Weights of a small mixture-of-experts language model, trained from scratch on English Wikipedia: 4 picks a token, a variant of Muon for the experts.
Below are experts of layer 2 (counted from 0) of a mixture-of-experts language model. Rows are named gate (a neuron's input weights, with its number), up (a neuron's input weights, with its number) and show model dimensions 0-191. Each number is 500 + 50 x the weight over its row's rms, rounded and kept within 0 to 999. Numbers have three digits each.
Before each expert's rows: "comes after" lists some tokens at least twice as common just before its tokens as in all text. This comes from a sample of Wikipedia text that the model never trained on. Tokens count by the router's weight.

# expert 13
comes after: "\n", " ", " 0", " —", " 1", " 2"
gate2:556410486474506501605509523553475447495511529449522534540462486509505351505457521487482457506591496612487475397572511493414522523488509565579482461462494585496431433520481502556434462557548499464454480547453545457476398520515475522433558566487543514433399414456524527593475480561479482547526521467523418518582514527424359488520458467583516521450494529542440455504545442394460543441477516462480448578500416457505517502510469435494428451447493523524519469481582465627510447575457476525477502545510523544506483540429517581535486572542497417532493458430617584529503454536408471457
up2:519572526536553547476486475497514570517502509406495520531492530429487586475439509507529489432545509565514391515591484518483560519531459540471488576548455487527472431527470404508457507557622454447472555623430442529555381521465501474469535531524467521472494462510465469461501492512464595462483583515536481509474510543461532523459566469490493428564506517504482430570380551489534473508560503472464562552435565584488515431550551549578434496448462420355463556596490505406492547587523618471477457510438537481484533513539521451528419538483498428484637551500533408437546563566491521464

# expert 14
comes after: " the", " was", " a", " to", " and", " he"
gate1:477646542523556495484573532513485477479576480482473515495510527482477474509544481489531460551473405396370532520501513497504446499482592489506527508562559524465475469446441373490552529450548408594493538496579551442557605434502578535462432561593574528472509522521515615476452503534547461609562499553517531532544523475502502547539496482506465454446479541456469517531521492566487481429498514515433458467495514521585470416433479483468438447571595480581574539513590526488485627500488481531512462412478472421481541513456505539497404418554547526432464485446508525495616493490617433531
up1:495353468544473505531450461465492476497473475508519433508535525479505501437493561532513547483502616463591505476480505406488603492527500460474479474501505475592403478513597545538532511530475629424538510439435484525435393540535430484559576471437451504568420533503469473542541470477482561370517484570462496444459523510454473516434474522557548563560530477561513438474431534473506453498539497482539546526507492532492539550560520556472590513398406572474515440495460503487511411483544549515508552610650520592512488427565471495486592538443417492574505502551551491524416497469421576510

# expert 10
comes after: " the", " a", " and", " The", " his", "'s"
gate1:580586536531447556498409492379446492462576482523545459418511479541530568580549494461494497596484490528551440526553468522472468524498438481617524536538498465399438487494476557496563568540452574489559527553471484475512472497447480555426442516454443595555524490424537508389459592551487554415482444558504580516503430475572454526529481481589460532477482494561466494580511471412433503525477405518375565491447538453505475464475512495500497505586554557547480498499459495403411564480563554464538518545591505446469457508498472615488487483498503530526484378586576427515474511513513560548
up1:605564493479531545484365453423480476489525546524459474449503487535477581469568520495485511588481439531540571506484500488417445475472436451556552565573516470425481471432489525435475512524483494483511541553529448492504473404491502570427504517486452570556478541429528510458505550510474515434517453535505535545483444450447441585574481460543446530477463576521461534586476439470420463576510349561401559548478517447559480498478505550488517510553545568568525520432545500457450555420616489469511544491522505470510423512477405623548415529558494577519496389569609453505480534464560593504

# expert 4
comes after: " |", "|", ";", " –", " /", " ·"
gate4:417528600600444495482428419481480478472566469512575489460498471459530466467549545470583508563568547560521527530528444522595453415498564579495546437475584576537464455538492528535445512481454466520468548401466396398533512534542479498492452618515483488465516556472423567458459473608555498589540475524648508501511440523463509557476485570508454482528479481518499486554525531513518528500606535512597443577442489506526473554530455412478516532476471538460518522512486555417482442485483466550474482502402457560513527477522656569542564475381489482449541543533532532497548423597519502490
up4:469456434371460471487625547471535457596395462458426492501464510505391506528431424545488463499572430630442454449503464401518611531462528526573500548565444458523473518540482539461514479491525513509513496511672531539507457455523540539590467391458463561551483462601546479548511503431488488515470518412569462445486486415507446480436526541450499540564555570515528489444509462489538567491500532461428474512525533463546400462525482575485496537491452543505532417514500549498524405532542567528515491562529383518452479445525471500515474560536572575383514507464491490501477544526551475497

# expert 12
comes after: "\n", "\n ", " during"
gate2:514567492455565541523589495582457566461433532590539528477503512522423531496466462469448453526525486551545410515463458484535487516518503508479409514583507424506541521463484439520506407599514439460519510454507567514431490417484642530481623531515517516491544438520470431459410469441432537524541485440497472539494540472501526460585485488520437440468560544499511483572437520396436453504528485551504573460531535511561560539454494506468507469468463470602441486595461509502363406499436480511486538611518555507528451497599513477572433546531468499467513568404411380579541485547479585491
up2:523422463477473514499416564506506503486621454514456436494488486466467546537422545489493479509596584573561498550428425502527492553589475499574501568461447459491525570466573412593468520453529462560494501518412468469491499472442512606474533407431550510443448494490464345430504496503537429527490529516488499514530523537453453538534497356530454525572512482584522546536515527490427540557437554475488443541448501458485403490471492510542469474432570489468352574543495483510506481522407498487485518541539542538588386469503563574521574566546470394474547549468483467498523405531445488521